Weights of a small mixture-of-experts language model, trained from scratch on English Wikipedia: width 448.
Below are experts of layer 10 (counted from 0) of a mixture-of-experts language model. Rows are named router (the router's row for the expert) and show model dimensions 128-191. Each number is 128 + 32 x the weight over its row's rms, rounded and kept within 0 to 255.
After each expert's rows: "comes before" lists some tokens at least twice as common just after its tokens as in all text. This comes from a sample of Wikipedia text that the model never trained on. Tokens count by the router's weight.

# expert 24
router [136 110  72 120 154 155 117 125  88  83 158 113 116 146 141 123 164 126  77 109 119 170  91 123 123 143 119 116 161 166 116 127  93 124 126  78 217 126  57 114 141 147  79 124 117 120  90  97 102 115 129 154 116 187 142 208  97 194  55 128  94 125 137 149]
comes before: "\n", " ", " 0", " 1", " The", " 2"

# expert 16
router [ 84  78 148 124 134 141 164 159 137 104 144 129 164  53 123 169 100 129 112 106 128 108  94 104 168 165 210 196 152 185 122 112  96 151 199 146  89  73 115 111 168 136 106 168 139 172 114 108  65 103 142 120 173 181 147 145 183 153 195  98  96 117 136 118]
comes before: ":", "s:", " by:", "er:", " /", "″N"

# expert 4
router [140  74  96 103 129 126 131 155 135 133  87  90 157 118 123 154 174 138 117  97 105 130 121  92 149 150 179 190 170 106 156 145 105 112 169 176 123 101 137  77 154 135  80 182 122  75 156 179  57 139 125 156 148 164 106 170 168 130 149  99 107  89  64 140]
comes before: " of", " and", " in", ".", " for", " to"

# expert 1
router [158  65 140 141 185 170 159 173 130  96 115 128 139 119  77 104 114 137 110  62 108 153 141 125 116  86 201 172 118 140 123 162  91 111 152 192 140  94 148 130 120 200 107 119 167 152 114 115 123 173 139 114  93 151 112  98  82  89  76  84  89 138 134 119]
comes before: " of", "s", ".", ",", "s,", "s."

# expert 19
router [114 169 104 137 136 157 133 148 134 152  80  92  96 165 116 113 122 149 142 120  86 151 115 125 112 155 107 134 173 145 162 153 103 127 206 141 134  80  79  55 207 126 110 176 145 102 107 139 105 176 143 161 130 104 126 129 198 105  95 102 147 152 126 104]
comes before: " |", " and", ";", ")", "\"", " de"

# expert 12
router [111  62  51 137 147 106 116 117 116  83 165 149 139 105 145 149 141 126 143 146 138 177 107  95 109 149 167 166 182 121 111 124  23 125 127 120 175 120 137 129 145 133  81 167 136  97 110 106 120 150 148 128 113 157 164 169 141 105 105 129  34 113 106 150]
comes before: " the", " a", " he", " 199", " which", " his"

# expert 14
router [101 115  60 219 127 108 147 148 158  96  73 108 162  99 124 117  81 119  81 128 188  98 156  94 167 139 133 104 150 149 118 136 116 186 175 144 122 146 105 106  84 168  94 195 105 100 118 157 148 100 174  93  99 139 165 167 147 139  99 122 119 140 118 150]
comes before: " to", " in", " the", "ing", "ed", " that"

# expert 30
router [ 99 109  67 181 145 176 124 140  73 132 131 136 101 115 140  98 123 173 161  93 135 153 129 100 132  93 155 151 139 142 146 154 122 141  95 187 126 143  92 100 150 108  89 161 115 163  91 139 140 127 127 125 115 168  63 135 112 104 101 117 117 120  47 145]
comes before: "-", "\n", "|", "The", "In", "==="

# expert 20
router [ 76  81 123 125 131 103 123 127 101  36 137 163 135 124 175 155 103 148 143 140 118 136 113 121 186 102  91 227 164 110 147  89 113 145 112 126 137 135  93 104 213 134 112 153 162 125 136  96 112 124 148 108 151 137 160 205 151 125 108 113  64  79  64  88]
comes before: " the", " a", " be", " been", " not", " an"

# expert 10
router [157 147  77 196 184 131 206 166 160 125 101 143 160 131 122 110 134 182 129  34 158 134  64 114 130 118 151 117 139 203 110 110 114 133 127  98 128 106 130 111 101 202 127 153 133 165 158  93 102 158  99 157 142 129  96 144  84  93  54 154  95 155 127 123]
comes before: " |", ";", ".8", "',", ".2", ".9"

# expert 11
router [129 173 133 173 166 146 173 125 144 133  86  74 133 108 156 134 192  72 127  83 122 121  82  70 113 102 176  92 181 190 163 149 161 169 185 140 141  72  61 114 125  90 140 185 137  93 100 122 133 145 109 158 138 222 161 190 133 193 136  81 120 115  78 119]
comes before: " |", " /", ")", ";", "\n ", " United"

# expert 5
router [156 132 152 112 160 115 165 109 146 177  84  97 127 122 138 110 159 139 171 119 115 149  99 119 104 109 161 151 193 157 153 158  97 134  87 123 149 115 147 129 131 182  92 153 127 124 147 117 169 119 190 105 177 151  67 132 163 152  87 106 118 183 126  81]
comes before: " by", " to", " in", "ed", " as", "ated"